config = dict(
    activation='squared_relu',
    tie_embeddings='early',
    beta1=0.95,
)
Below are experts of layer 9 (counted from 0) of a mixture-of-experts language model. Rows are named router (the router's row for the expert), down (a neuron's output weights, with its number) and show model dimensions 0-191. Each number is 128 + 24 x the weight over its row's rms, rounded and kept within 0 to 255. Numbers have three digits each.
After each expert's rows: "comes before" lists some tokens at least twice as common just after its tokens as in all text. This comes from a sample of Wikipedia text that the model never trained on. Tokens count by the router's weight.

# expert 28
router:103078101128104152145108095094145122109146111159092112102162052166108130136111109109120102134143165141115135123123132111137140157133125160117171166112107134084157119139155130102131141157138118165155136106127118088149156087118099159095179144155122122141148103161151133119148161117132112140134119116103149115110139128099115165128147103136112099160082148138123155124136156156153119121108100107119148150140148103100170099165124146112120084162140097122110115116150141101093190144091102148120133122147159090154165087156147160134126138108141139150107157160106115153146078101145135109
down0:175170147155182144144134104082122130098132163142148117172186108143123102102072134089052103132126117112152142164117107149093117126098119144114098160126170153137140103096123123141149104130101141109131102148151148133126105116122091137122155158124142131125126124114112166129145128111152151143101211122137176106136127098150090138112132130118117117131107114101110124154111129155149149140123130080161103195108120156100150105134138123157128095099127122132095159099125136122143125095118121096113114130128159157130111136104138091114114148105147154131101112132175117127152110102140181127
down1:126163138112130133172112151144127135144168133123082134172121146163108116111098115130129165146114069095144170115139101116133121120144135114118165127153150079131127096089128125181116114121137118143119148135178110115145134117177089088139152132109142115100144152148142088112128159100120141148116159124128149146138133117154091152114124134119122143126131136109097135142101083180127097134146137111120136152113141120139138152092162111152110138135116146167151120142143103092128141149098167083097124101137144117115108124103160144132098208134079125150083119072115120128080146081079117130
down2:142158174122090097125115126147103126064123153123092167061132149131158106114113160119112122141121127095102112152113091123092100110105135158108109138136120145126123142098143083116129091168146100129117138121154089134086104148125157155155133107133107130100126117081170078133147149141133121163177107136125096156107106116142104161143115142093117112101115067093129128123128111130121130155131132180154110154094150135117118118149093101118112111133109134123143119120142140154121082115103118131091127127117142082176152181154121147095143146131138133117111110119155148091117190127117155092
down3:088120110154146135128123111148153153090122141169126121166155108122139122141095138154145137077122095125129142181134129166125105110126121129132129133139133117114111120128146109077126126132139112126118116103150169080152077111150100150116124165139114120122113156133121151120071085096143148147149073120207152162102148074113120095117137110147138154174167121147147155111154072147124123138118076165124140169157114105128140120124166142172146110105147158121125152129107111118116137141082159109089119167153121101132103151106140146107138132115099122142098148090151133094156119125120145110
down4:113100097090146163139112113142141105126133140135140109094111128106101125119165158145198133058167124118145082096152109173160164154173164143103117133120098120137136138141124113136113157100144137143139108153143149126164093161151129096085137155138104083127099103113128118168124133108108155115161132183170114146145108124125131145082125134132128154163138134125127143131139098104108112130117108157084124093131109142104166131120143139126090161114148112145129148122154155152127138134134088130099121176204133124106172147135096100118124168115120128147136117138154123110082120098119093138
down5:145107118152151134179125112156133125096136137133131141107067120140142149137142112128147134130107118104116117136132111129118062092157146086134161141151120146099136120087173114131160170098110116140092145144114090133124149130149150162136160176101141173159136131149139109161127108151105120119118155101155135170152145155144153098121125144164122140110128133099148128108124160175133106124103122066137110139112123121103127153176123138151173146116126116111139211115141147079141150124118089106167141115139131132119134112124138079081158143119073128158126116152182123157134132123165146118
down6:124134111095107136166141160111165126100137152161134123104131107120096136107126093119145133151112092111162116121147110152150164112167135090150113125133133153119141168146085143078134105119112096126105128168118176153118112148133107104172151161146182080081112173124156117076119121107162161083106108106121143157185138119159104114124129177102124136101146108137102125128140113121150119120100158119133155114150110121163144148118117123128096170163113158091146083140136140125082125143134105156124137133084143152145127161117138138151089103138120070116158117125116123080125128118158137118
down7:138155112166121145126089118110123166124103118096085169164132150140118150138091146117156095118139091135146129126131116151125110125147185081110174165126115145143141117105142163109134096133146129131203110115142164131149153189088104121154089126116146125172118132157125145144208138109094117146150092098173142088141118150122153154115133108115143149126091144090157117146101133100079119131155120103159146084126105134136115153145127152116111109115123136136085103123140103133135184155114125121140130112147153098103135165131108161106142119129140129095120151125117139157161112114157132128
down8:097110142104129172171125104136080118116152121134123111155160108108133131127103126131126128112109117142134130128108104096175117104080097141101161131188151129113124124099103098124101133123092139139118132084120170156138136134130125094118165125096080118123159125119121115163109120133139155083106123159133123142124115092134085101136148126115110103118110094145145054119166163083110149141090151099178113095092090121132113077097074095124111136088098120193122114150121132121141157160127123145152152121155111137122153116107148114129087151139119120131178137138117118097136138140139160128
down9:152115181122151081124105128163165097080112093120085119172130161151116124115156134114125119140122093096127111161153090152145133103106121119088136145186149143092142149104124132104121102122126148123107096141133132172143126111072091137121119143137123156175146114130097118157105158099095124129154137114154136152110134065160111093147106151093145127140104080115167087119128135128155142129164073129158130111154109120124123132145129162172127092080149103109103135120131148148150130109171148119143119151115113116121136142134151132118106166127172108190134127140105136103109130126097103125
down10:125135207129124130147120163123142108111150125153174126123146132134141147096153171109135128109140100122061148115108119163128126090158121143158109160134158120121158106148110150148161164132114154153100089135137135111157130139100143140100147101137138098176142164124132166140109160155094115103120120158159113134128149160100112141146123089145144087058105142151126166132087137142152127135164151122142120080167123150151163092130115106178147125154133162126159165129160139136150147116121129147132141100147134132107106155098131116166122148193156167123146111127113123110121135139113117172
comes before: " the", " a", " October", " his", " November", " August"

# expert 72
router:084088056146087116136134123099173107131137097180085114107150120181107201123118111131127120074135142136146123130141123106149154117148156171117151165116110111087166122132133137127130117137110098150143114112088127147145178109111101139095138142141145113148105100125128125107113176125132112155133105099096186120126140118108142137121150112161119142102131142156158155099142136135134106115100129097124166129133169122107149092156123129097141094157122122128087126096145146123129150128084136141136141098142150115145147089138186130141093116112143118124115141131109115179146071119145122100
down0:111134108132148133104113110170087113119148125123106108160100162130080155177169162156115145112177164140179080090103100163137156175180108153138133142143140143119119112160162100154111135121132130108117127144133130134130129153151107128117139148127077111164080090149142135144129134141109149105177168136127116117128095104108143182107129138143142087153097147153132116097117128143143179122123137130159126111135128141124112112132113139131128122138124083099139184098148154149167170139097098118137111123148138109131105160163125127147111153114189109158124102101159088108128129150108126152
down1:110149143127097115130176149147144083152159097111124104111111129139134155123142114148111106103142124150109110175137161120163124143167134161156162136106118093089135100114160123108123122125139120084123128154110160120121084161119122149140125139123108126118149077119125104141092182154123121135156167176115143095078152137153164162132169105131116090154103198134144152140099134176084134108144124164115118116151108098117149143095127123074146131103160148114151102151128091103145139082122133134116111136121162121169152157140090161145123154149148159104130119136120108144109180139118122121
down2:097111105112121129157143141109121134111118115166102105148138107121087117127135140119114135116156142127156111172138108140081103154143073145136098114157137148145205140096137138139143147117062127102130123124168153137110114104141130120165147107136124143167071113118147167130103124103129102110166138144123173155119112159118152126118105114125162168163147116156135110165106144175108169128136134110114159166141128138128095164168139103136119100118108140113106144164076145132132162167144122102118155125132155104109144129140134122170179156143136123090149108090095095068106139118144111124
down3:131153135138124152117146128093104117112149113121175155122133128104079117093107176099118148125112092157148132137113115101125130115129127140111132180129144094137103159132091128136105119140103127157122119136150182095095121075153062117127149125152157137125118119147127155098123135091162140147148126123120155113093147161143150128102132126132098152163121106122106136114119141151113119118161114067125127167091110073149117114123109112142127095134117119179117135157153174178147070138143134155132120149131155090178117106164130167149171098097147159154120136119122125134154124123113061147
down4:127137122151165123120123179139101152119122132128112127137118174136093166134146103103085144145103126100131155139129133130165103095125149117127133136146128125131107119148135141145171122088134164140143097095137144147153147076135104151094154123098124104168153095083101152129104150117142116084042095113131163189106129100147150179115119120126151147138148091098067117113080149104118110145079153103126113105142151140092099100137108143130133146127088121164140159140110148142111109121087126137097135143130162130133095121136129155136142152152148094136145149140167145079110103119120114130
down5:100146114144149116147119119119120138082142147126139165156104133133112129132117134088135152122124151140147132147138153133147107111162097149180136110106153149124129162144108098139141131171112127101092131126132118165173172159154104082105107148193135158130107155121163131130076120081139142190168116135106119191095117140136132148127127150160171140142155155112125083149166109153087110103130100130083100137115102156123130159114116094146109101115136130154179122153144159131135090100109141110127105098126139140150145123102127120138138171131112155132148148111163130125180138092107119086
down6:107166129133108152121104133129140102156168205135151112135109167110130059137120082135106130102112141151147103122185145120166143159116128136141145087099135146169152137138099149126175114153112106120143112134146112126137154125138111115122100119173091104131149142143178109153149082183137139136139131106101116144146115125123120113119149136117139152139128056085085165117124127153149114127103129131146161088096111134136153169089098109135107115090074120128130119109100097144095161136107139132140138137117156107105169112169137123131157121132093116129159130128153166106147156144138128114
down7:146155121151137101107128091160158169078108114075114177113105109127143166117163143093137111142177139127094110104109153133122136142136115157172135114129145093156131137154128126157139100115118093115102120126113139113140167143124125154123078170142148128065100155107129111132101129089112107174124148150126135132123129152148162101079108152126126120121126136147154113132114119156114156099173097136104158129135120101127139132151149084153104113137148105095120130138081110165108131153153111117138149149145158125132136189128098116123124155131143128165120129085119154114169217117123135102
down8:124089147124142101129092111116101134104156107159144099112086097098148161103103155106157155092169151157096133150163121135090141133112150141141109099111112096082147099144163084100096155112109118107096169155117093129124125132093140132139140108153183157168129132106163111122085147118168136143152158109112146115187109096120140117117113145122112151103091145113156162084137131134094098124142066140162105127174124122145136143140140090152160177129146120128125095138130137105156117130157138113122150139129105124091152135160114131084129129150125123112113112124122094092118099086145125125
down9:118144116150159118140113159127133092173095118142100122149161125101131147086141100122162161130130120137151146151135126133096145120138153147119141143152125097106108130083139161173124148172104135117137134126101072104109119112177134140118160098121105131080127128150134166100148157093138116141128126142093134113146144156127118119136138090167102068138116098155161091112093138153090157119170192149113121136099188097150152158146104145177128123149187111147123143149145106118125117131104101096120108135121140133131145125125099096077115123151125137119158129111100175144142109087133163120
down10:123148143141132170106058160138097127122146184155150096201142121124128112104123102143135172128160099151114168170142138123121114132128108083142153135150122121135128121109133143168140112153140124133097121103165156090150126105133123147186129173074138161124089113123112155098132113135122142160143125131135113144154169092132139095155138110097119121119112113108125122128159104131165145126129131083134097120083095120115139160162086130100162169094083155084120124137116113137127123120173111141121126100123103131107111123086129112143165117091124115150142118127104104137169107150097085122
comes before: " the", " a", " his", " 19", " their", " its"

# expert 53
router:077109111126084128122161111093147122132166085147105141108109133159132116110088122112089097117092136157119106087135150118145090129148117185081159147122120110085142128142113147106113160151120087126175170160109141163137129131113113128116131128158135124159146094136147108129138134129137119169090117097098137109139144135096095125121121095124111124112128168143165158132124151165135161128115078113081122148137172118110159107175141109105147125142127111136109092104095126119113161108090124176096120131163150123141113132141168144149133112152153150178086121132103101138162069141125127120
down0:119123185142157079119164090129125130136084128144121169151092131201125122119158128132121113103152132110121131147115142196139116099089106121100122156116134106174115103114146140105163131117129098125087110072156113113158118126126118124116095097112142141109169152134114124136142120133151105129102144116128125133092136151124127138151124125117118121125172152148192161086102130119109136134127098124136095072115114145122128115122130121098120118078156101151131101130124162133067086131161099114121117136090112168119114142143102139152168152144146158128151099157154104102098120152169093158
down1:117101102073085090158128127122130119145108128130154146153099167134102155153206116077135130100118134118133119127147109144101126108141130172098127157145156165135147123077135121077142130156145172109132132135113121104129141147128104154143146085114135162128144127124180167119105103112131117147134097148118147144131170125088120156152161171117152145116113150183106100125140131155100108114137117129135110131111144144141128115164101099105127154171135170097135106172117144111127134112143102102091081116076142135090143138172125097122138123089167102130128151122093100149151140133139089138
down2:110170136124107121091135142138125127183086120080144187114117140086123112129125099139103072168095129139134136103116143143134102100110128115136126151142105139157112112177122124163176097126143133102110123124115159114160113183111145114125170093143087123081151117074108104140145106144140146143078128146121099145067081165147110141136100104107184096150105106126149143111156144100132078120114134164095131111137118143145119108100110154176138099112120155149080133108086112125117103119110149141124121127129170119134119116136144126164127109139107110135119102151115128099108112142138150138
down3:092156165150162114093133115073118104138099108120119151159176130109128084107131120107145154123103144141128110119123115140166125122150138105135111136161156081110150089148130152106128120136140127118133146066063182115132084150128177097130147136100125175152126082133175153115140119139131153104160126130109154134129145117105139148148108159138127081097135144095111096136107112114149135144121148123142098086155076120136146117108115142153087179116183117121096113119104100124133130097126114107111140151124098146120094129120144154126110091125137123155178139117132149096079137093146143109
down4:150126158152147100122115136172120166146080139125144142099123091142189078134132149108113074125125166118121116118122130110139137106123149142157088177124127091155125110111141140143113120135171137121141113150100138128138175143154083110122141139144126133091148140161099101173143147130149148109148115125073132127114113110118137074088142131115130081131116147133132079141126071099117124110160165165097146116151104149150157098102162125134126096126112098177149111155154165106138140115142200132162138114132068131133145110131109133140125104132163104151128124108170132139126138156145117123
down5:135070112105084160157138150099161119131139152124117082125157133128135156136186134100090126111123174114129123159102119103113110140125165149151121142124124128140120098160110126092138177140140106109115129124137157152148140120119189118091164142125132091100092077140131143141098114150120144140142156118161149078152123092135123159135142157117129149143141158147129131116175132159146105155097131159126128129168118121124122151136138111146120131103117095112119138155104127106139109188142154096118130174127115101110081132175128151157199119150150155120085148146120112142136146074122129086
down6:130168099139133147103153130101085138132114060107124105137110138123131149152146129128099142126153128143164084167129141123103098114132146143128084128098173097105112166105165086127140107110106147139156125128138145123139125098108119138077097128120148124150081129131145096119118129100125098124092114161090143170140157148172109139124139151100162141111136160113119165086144217133090157109127123128127145136160137110135130129090140154159146131173088110133113095165093126156116177140118142110165135154135149154114118091156123122107135129130099111098115101133130110146143110098182099118
down7:160071120155139154120166129132100119114128126148139101114110154097111117126158122104130166132137153110107098118117096143098130148129081148102122112114124110096123132091110169129119053136140128145146111137107104129107142148114172152130112138133143123084158148143116163146086093160093144157133166147124151114121121140143122091147100112142151123070137121141066155171109127070123126136133152161125142097164145120124100164130114075145126152126148098100141106118126123144109119086126085112132107131168105111089157105128111151142105094072148117094116129153100140094147133164091108122
down8:153121139145119131125133127143153167146094112101126109150135120122097108064113174133142098122115146104128119135141141116142111133155108142151100141096134129140144094142167138120117120095164133118128117151144127152081100108183102145143143134158146105125168154172113111123128123079145119093132101127083130149116133152154145121101114141113071152125108133120109108134161125100124135112151097097097134194094134109107111120113136160123116119081123090135167114155121141081143170149098105123142136110164134104099173063095162122115126088109162161113078104134177102141114137157102120133
down9:135105157137124164114099157120123123145135145125164152076120097098156143143157120118120166116147094140127120116145138083134148168155101113156114182108099122176119096080134096153132146103133118181148145130141127115141140171180150134131086143169175116122058147133122133201106156142108105111115117126113128113152111125135130135146084117145095177140175105156085152166138107100107111136103135129159102125138132156155121133144120127131123114100113150116131155080141158141148137152190136128124165116137130128151128149147096122112132148160126103130095147100138087128147145124154126129
down10:150137104105179163087114140090095107119123137169126137108152104109088116143078098132131115098138098158138141098094092124104143107114126152121118117121151119166173098124125114151108095143137106084107126112088114125089138166147158102168116118132151166090112105115153111112121169108148088098076098160148127136160136101110149141145136120144144151182131117136089122156130130085130134152116164156156121134106096135118087128104149119097137148120125145129160145132168150158125137106138143166117121153114100120115153098138079159128095093107099121128160175154145117148125120106083148111
comes before: "ed", "ing", " by", " to", "es", "ion"

# expert 135
router:109105127118094129089146096083150134143156120165111109057133083141140149141121133115113147129119167178133103123109167097149148124146118155078164153120095095129135169140119135103102139161112135126150144156107142120127122107080091120137148144137163101184116097135145144083151155151127105118115126144118130118129094133099126163131126082125137158124139120160117168120116145152125138114117131084082147147133122093123153102147172158103105122148113105129100093098132124098174143128120154129138151120127159121136153123140134162150093141107178135097071131180107117150132094126126170107
down0:119106132159112111098142125168112126137067098106125112173122104115159136126123145099111163141100098133104123120144122128125160147124123110163095119154129109123145098137171142120133150088112112162082140135134080145107065138135138090086105122121123101140147106099121079120121123162155089095111127110150144080153114105113150142162106151072142128105132096111112103150169108144113125144120130138121093125096140108140123078120083154169098098073144123155127102085104139114107165091174127128113128138143151121097123138106094113095116098132137130118119083137155100131126098124159153150
down1:175156104105108093109153110146137084125157112143130099148101130129170101150137132122125139103162116119102104090104127104150141157125127080148129189128080132131147193164104113121125142109070133109120119122140129134124156168167115100137154108147130147127167113112172146145111146104144114055124143156069121135103132115160129143123111086151164164104098106133094140152104154123145142152148144151144133146137112146077085073147106152147129114092150128116118103114152123107110154118131155178130127137121115135141133144114139120098157147104144083133100136148125111124169119147133139161
down2:129141100108085186119158113095090138139100161153158152149115169122164088104101106120171158159169118161076164132145129075138113103095126132063087123122132189144153166129139119102111134127118122153132136108104105109143146123121122143120164161100129127110117136175144132130128114128137151133200184115092105141123111110139130145107142135106120123118130109105094134134099090143134080149115111144142102122114088107144126121131157102132132137131103135122115110117112145126108120075104123117128067156101133150129133159126115083156148117154110161150125138101143132139165124096137104115
down3:161095090127125167146122151135154095142143157099145126119146194137090126075103128138099129086144183129172175136092140127143104145101117112150155142132148110102168141126134163115124128128097105135159155135099134108137173164109139117131140100141121097149125113139154124131142119126103136112073162179138074084088165130123084104110133089133108113143136164118113146120153120152132145128152133136102131118147137144107130109115160159118141174155184125118103146125086109164135165117132136146132153124070132173107123158121120085119096108120097134139126143119152121121143157112106146104
down4:108127118149152105108157148115113113129143076137136146137090135112127155122085132122099148173095102147122106127125118134093133124095113148119138123107153157137096141113084162143169116134081167140141117139096181091094148139133103136129155119141116125114133089130100125119091122119101139114168158154094107174096140121149091086137105076115127126124145126102168115079124100140168131160142115137131128129093083159151124132133132147150145119158149107111163083110120105103089150164140094094139114144144124149132130080136159173115140084172100164162111097149137142149114130104120119171
down5:139157106156160104145134122137141103134118191109102106074155118141141183136155103142150111111107141128163100123164117119113153108114123087170101147095178086151107137138110152134135122081159135119107120139090115140168125142128107127133153132219091116118103127134151143136123120138161160116115179141100104128124148112146170144099166126132128104113141094138143122109103104123087148112163138160163119106126137147162129091127119119079121158149140109128109174134091112126137118112106117128125146099138105116155099083161133155123157148141152119167129145116147119118146084138147162088
down6:134136115147118157137093148120128144130136157154135082104121114152119126141126145141099131156163167141135089127133078138126041137136128125103126146130147105109112167148145144159110116112150145092118102124120146123124097138133122118134153124157122125124118136125134131154124125128099084152128149142088154117149108133106139130184095148122085144132087152101105066086119136129144131141111141116106099109163131135136095101097152119074107106143124100101206165091126156126133120165128152170190145149119145127171116150150143075143106105109118122109082099130127156121140104160125119086
down7:148100164115133120176105126132112122074115102138123142103153134124097122137146115160155121166129118152150155117139175146141156108110165188158146122113149110102104141108104117130168151147159128110077113156147173150154116183124134128092075150162162173132098186085119130124138117160129130132163092148100123133142101140126144089158102119124156138132123085129119140154125156132115152123127104121146122110146161127154131142092166094141155142113129149141140173155125147110119122150077138127162109184134092120136095145146145162153114102128109143122139094083116111155156125105097134131
down8:090115201122145140119146141113146112112167168153136157143153097081118117172116169131148146113160135130137142097125130172150102103119091149143121137129124082132111113083131146128119120169099115164126120153139115108160148165150153145147117139112091125102116142096130114129145128133154107117137151116109075150142156164088122137147099134133103108160130116169135130167157090105128144115118125145142092112127124115153176108108104139166148120120111159164105116157117113151140120191148121163131099130129104119139130127090162149137135142043147139141128152119128173120087123169097158115
down9:116123102151108147123118125150147093112092131121168111139142146153153105168135160139107068141131133163127136108139109158148106096127137114139140109091127100176149172130132166109092109141103122108156136155120104109122162120125143133149138146140160131153138122116097100108177100156151170135111151123094112171126137169143107167145105089146130126118143147118132092096130171156118131121136171172149128120145128107167155111134154120139131080114154121139136166091141126131147141154108141096152122167112112147085119179127114158185108153111107107135116086175163157150115111114135065149
down10:102126196147099105127093110154080094153112117119133144151117122149130128133111150160173110132100111134131144175138127133130065168105087126141141149100112153117137203079113133113118157113155136138137168183122167169154144151148145096160096124143135105092171152119082131146115151122145166070126179123135108152143136125120113112135114113148102132119150151109148138109143112129106095141130139137126145133158145133132068133142118096129116154094100117126138131147139136140140176129121092160146168167143153129128151129125129137120113097119160140137127064116158105105120113122114130138
comes before: "s", " |", " of", "d", "fe", "ttle"

# expert 73
router:075120098132102118105125106097138133137167116136123135126163131172083157083090115145083068135110157159126138110109175097158132133163107160129141127137128095085132124126159101120133139169109097139154137130103144116113134123076115130096146149121122096157113079161132108118127175128153075130093115122081175094104112115121117156122133099145131100121127153150140128143120154139123110117092105112107152126135129120112164105168147137120147103129133114120106084098143137135099164140115125192122126130160120148167121124150187126194114147145136148128141137135126095170119100143151135128
down0:125156131151163148085141108154160075113197132135122111097125164146100104143134110132135125155125084120122132125129121105088116142133135119148172123129144158123098104135098194124122155057150128162096169127135119117112133111084126148076157164136152124166111128101116162112106150152142135109114158135095130150093158131108157093115147129121097178127164108118132073131117109125111109121123156123127172094149133155146111114113160109129089142122122116142135152122118090093134127099110098158147148161131161149101149137157152138135101131102143093125116136159163089098132128126084120106
down1:126098097161124150154120117138144156158102167120108140146131169121114187130134125088109161174160173137148154132153105115078118137127125106141113118145139107141137094146155110108126102170128109103110074132151109149122144162111132122110141165146156117156142126152200148096143152106153159108138102144127143157157121121136112154162118160122144096119173179096101137114180137122160126109145153174150142107126143065104131114100126120108141133125118115116134134152122129085154146128158148114134132163150161142138104149137159128097090159114100164135161181146152086134133124153124136125
down2:090163115131162133108144094106120122153120114117105097096129132094103128120122112102109141137096117123097110132084122097122111156112065119134152145110085149138145123131154135160114106120142109118164128076128073095108111191137159145137165094165116116141107106141155120151103133127134107125160149158137159149117119121131127131123094123174132172155143182192116129131104162119139117082124115160084125116126128111138125064155110140109130123140155154125173123119104133135128152104109163107114077113132101122120107110136160153142138095175142148107107114066127132166158123109134124141
down3:117125165120092140136159109132107114162134139130133147121119141110146114124117124098160126131109117125101113141156147165154156185107107171143150151138136108176132103158132093094074110135152130128112089141129073144132122112175151169125125116122167088114123122135143134193120137111119149106157135108145087178089104174108111136109136139105142131137072092121127093131098153120147111157104142086136097149144151149100133143152082120095157142097148141136150135141127172140145104138119133118100141163125120123139126118110100138156077121121135157122088076138149113126084140155082103093
down4:141144146134159171093154135098127121104148175133143091124125147103132105144163120107109168135104128077153151120142076170140177149115078114117125116168112124131138136084126150120165132149086113138122137115120106117139097097130092107135119121152130096113118147154120129151145107152157164160147127106162145085116106113144144125125136104102132096155122126108101147082097125160111149147156136137157085138106142117101105090127154114169152108117168152114126108126090097119154109104097155134190140140084159125080176166109147123157118116139137143134154123146162118135132084142128081140
down5:120148154115141132102099120122169124126111132161175124148090100118092117164090099115128133121119141158124086133100126171138116091135168115108117156096119141107139120102114138092099133136135136107108118102134127121061142159116121167135151099096150108157068117089154188120103168122140133161187125097142102128118134138108198089139125175178100145107128119119148090134080118142105109131134168129169143129138128139132150122101096106125119141142142157143148123120150144122142146126130103121074102168158132141136095139140146119126169090117107123165148154108117147142157116112113115104
down6:149123120110093151147152108120094158120150133122144153092129151136106139100134144115101130112109118103119141149110106053125137134122149087109138115122084123091106140107142113099089114074135123114162146143093164147140124147131140116164117109136117177155127143085056138114106131134139111141134138181092101135139123106141181105174091123126136122153121126124163093164119164127102153158112138129141145168114147101147148129127146126112080127149125152120125124164146124129104084123107111109102135129168148153124123129145153118066169104139148096152130084177109124118144094165109173144
down7:126124113159077098135135162127137135163111149110149103095136119116146099173160133152106105097126138102110100143132152142175123134163143116171111113089130122147108132134106144136138124096098105099113158141101141142143140125108150106132128144118100159097135120139122091129092122149106153130105106114161146096158087140140118128135161096120157105151084127115099112128146104118180106133081101127163105112142158060132096124126176087118128135109155114131102114154117129117130141151152137142135129124121196126119187119129097189128171115087148106085122127130179133167146076126139133134
down8:121149128140133137126114111162097092099153127114087135127095115156178150110138121139097154098089131144150131149117188132123055143126116111142113167155157127132089134128115099091134142124141140122117122136144147069113155149137149130106178093106114143156105138125167093140114120113139127135126141112148123129093094149113074122106084142135115138142120142079133090124135115103141134153147126140101148134098142134116170126161132151114163130091122104113088086126174148134127118153115142112100101086117110123157132136125135110144154093144078137125168100173130193135142180094093119115
down9:090106123114160105127136132123128114132143116159134148145151162139158102110128109130160101142122169097145137143106188121121122112126136100130162115103126094167166074117101165101069115140116153109121130114161145146142122091136145149150163107115118111126152162183131136124164092126164171120089133112121108115113143105099127094124122139142103088143090175151149163139100154154105133145119158100153165115161141118141106135188108157154175122149099143096155142139100139106099124135168164145126095155145092128110127105095109097139097123132100127112155108157149128144144133156120142079
down10:130144101138130136093145146149139109105122141128127123149109123129148101138140119152115128138138153103141122155111123115150114121087130123153135157148183153132145109120087096090153132087119147137140111162131125144121154147096148117130105124115142088112192113134136139090117101137120101130145127102092154144127133132117117151133118116124107093110134119091145133145110093186152090111179088089103142124195123161127097110138129157122113113096097125125103150170103091115157106127115155075176120177097098130137130099116136119065147140091092090124111145083179172107100129158107112118
comes before: "er", "ed", "re", "c", "ce", "lu"

# expert 115
router:087119071119090116102115127096136097103162111151110122105124084147095140164078096108114089137113118161118121087098108114134131119128112180148161133120121095100174128119125117095108139130108088124187154138115105120115129112115094145095148138110132128167092042140155085119151156139140095090108136107129191080110099136113139127115130080132127116126116138152163151135129146157145133116110145112107118148144155107122178109135163137087161123152143090123122115124121124120135155123128154140128142120114156115119155145133174094174125157139123129129120151119126111166134108165141119134
down0:102115101082129148117113127123141137144107107121120098113122163107130125118119073131133151155141165133108135151166133151117094150156144093160118173119107123107133125122117134156110119130131123149130093115119067171119135163108108141178097109123167132081135123136119105044143129131150124113149145071084136122130144132142154130101146119132110140113125170125123118194173120087137119131130143125159129130103133121130094122142097125086115138086140166137133136112159118189167173108137159144127147085147137149119127171057113152109103102095140122137145160123138100127112142104130128106
down1:107181158168105123103102140124137138165129113118126131124081142115103100114143124173114119117116132128140134133104142157102140122104117140108148128139142084097149111146138125104138121178160182084104129176089143119103129097094084110103114139167119141106115080120149155133120142106165154149172135089102173176101120139149143105148110095111098099105156126117123145114080119134082140148157146157114140160155100130167140165145120135151102138146151153119144123106129123149148147132101111069124116113132144125125100157160143126105111086163112128182133119163102111148166132089125144108
down2:090110116176142103105160099106139136069110079061168155146133127083116131133158158133131128131112102145109100133155125119102127099154176132111122134098146136137135116153142110098122154160121133129174121149124120150107090160117130119132125112137152108144161154138132136164103120153168135061106172115139087175162098138145137139149087093155141114110151126117154112112104115119148121134129121117142122118167125158123089123080150118095115120128116114143135145123113070129114048148125112093119136103119117145113113133152125175132154127139126129111122127128181134147184096149131146153
down3:134107102131159088131129104116147114147129108125117084102102168116130112078128131141133147152116093077111132144113087108075135158174145113129142150145125137152147128150153086114126111113177118146135162124140130124143114153124135148117165120212095110190111137108107130120124091157111146125099136106108125100154153151133165124115178108110123161123133113140144123132101127142093125108126095113139103115106119122134149139124144152174153124114153084104087130168111125133119141118111082092121061107118123150102146134104184127128130138167168123139097058144119118132096130144135146118
down4:159124105094102132121128157098095123150123135138144138115177191101132120138141131141115117107102157149140150113128116108141085112143143165111136178088131145180145102117131114159142136078084152152120091166103126154152113139114161135122126124109106095128137137125105126144146136108118112100121100102187131137122113118097163118151145148076153143090112118109152169157116121118122155178095099121119124100127145139165135148133134108134135124159168127107168080105103133090101122159127133116140158126118170164146153146086143143121085151162169096122160156086116148148104118081122127102
down5:176132118084132177142116147107110132123139135114147100165150087137159143134196084118113166166133124114175121134138103117137140112096126138103078117124117137111135104104133132108173141105106111104127121088189141154152126116086141164157127105143110162121107092144145101141103123121125150137111094124111090164110142117111110154111125104133101114107081210137142104116117099148179106183120118103153100117130140116141142113118147143119132112148136140117105114111136120158089109151112110143105091151148181151121109104118165141109128117169143148094139112100161141114116103118140116097
down6:090107121094135144140114099160108114153121131090150112151092113101117104143140115145129108072144098144138140114145138154114155139124173124131139108137141105141131187151113168097161126122143173136123157130104153105098142129182136117114122095163104102092186122113090090094100087150123131127158116108127149085134114150062125127145129111094108120089118106127145135080127164149139123148107139162105116138078110142125137128150081110112132151165120149147134137099119124115132133109081151149102143138142176130158108123125100135125121118116131148164073150127134105126100084121095144073
down7:117108138113125151119141119145108113146143127129097173140159101102168174111145118118139103156137125153142172112169107129154151119164157141131152127083143160138089128142122134136095096099135148108152138138129143105112159095164103129069080158149157119104112115173153152149128142100134115123150181134148114133131116143117070117138164139114148127167081127194128133156123148171107117128114158161121111093145129127098146106097139194110120095108118141124150142103096113111146124110115103132136138091100081155137095107134096133152122104125133142113165112146133158085138171128128081137
down8:183144124108152137139145121149128154087108071122114087124117117124160114101167146146130125103092089119086164114120140130144126154150116100116090138116123140098127106147103138170164161101162141125108082138106114169143125128097104066101131170140125141098100130135152122080111147116118123125168114165113133061142138128098160113140124105151161142117110109123161124115154098120136132155142117159127082100151136131141095100099149136126154135147102107109129132129131153134147120063105163096133145109118130157126150097115185156137133098125101096136105112151149124135173169169133137148
down9:154123163144121120099117140099131111081138132112090115174141165137117135134126116115138119145143118170167142108162159196080132110173087133111155129138126155064101106103122149091109138115139144157113127171150160089120154109093110176116139125116131113171140124142142095117167146163121079142153138124103117128094143077128125160134110177155122103145148134146119169083108149123100130081121128100124148137119110079165130120153136106139097126112166141099150109137152143122116106141143109129136145155148159088094100131128129102136123170140115094096121136154148134114120153128118116089
down10:134138123128128190160112142146143160145128161164142094132148102076085158132140117107087136125168127123112138130171139130156115162155135129139121125124149157113136104122116132074167138123153131114129063163118122097101132128125158152153125170128138143114133147114136142121118121113100095121133104128084121184164195115107141117142126114148096094111088126169142146133117136148121158126109155129147122129140096142140120099143163120110148146156127156089137104108116196142132110081131143124104121116154133099163152206100156143142097135102160138087135112144149132116163127156133139168
comes before: "ment", "t", "s", "se", "ure", "tion"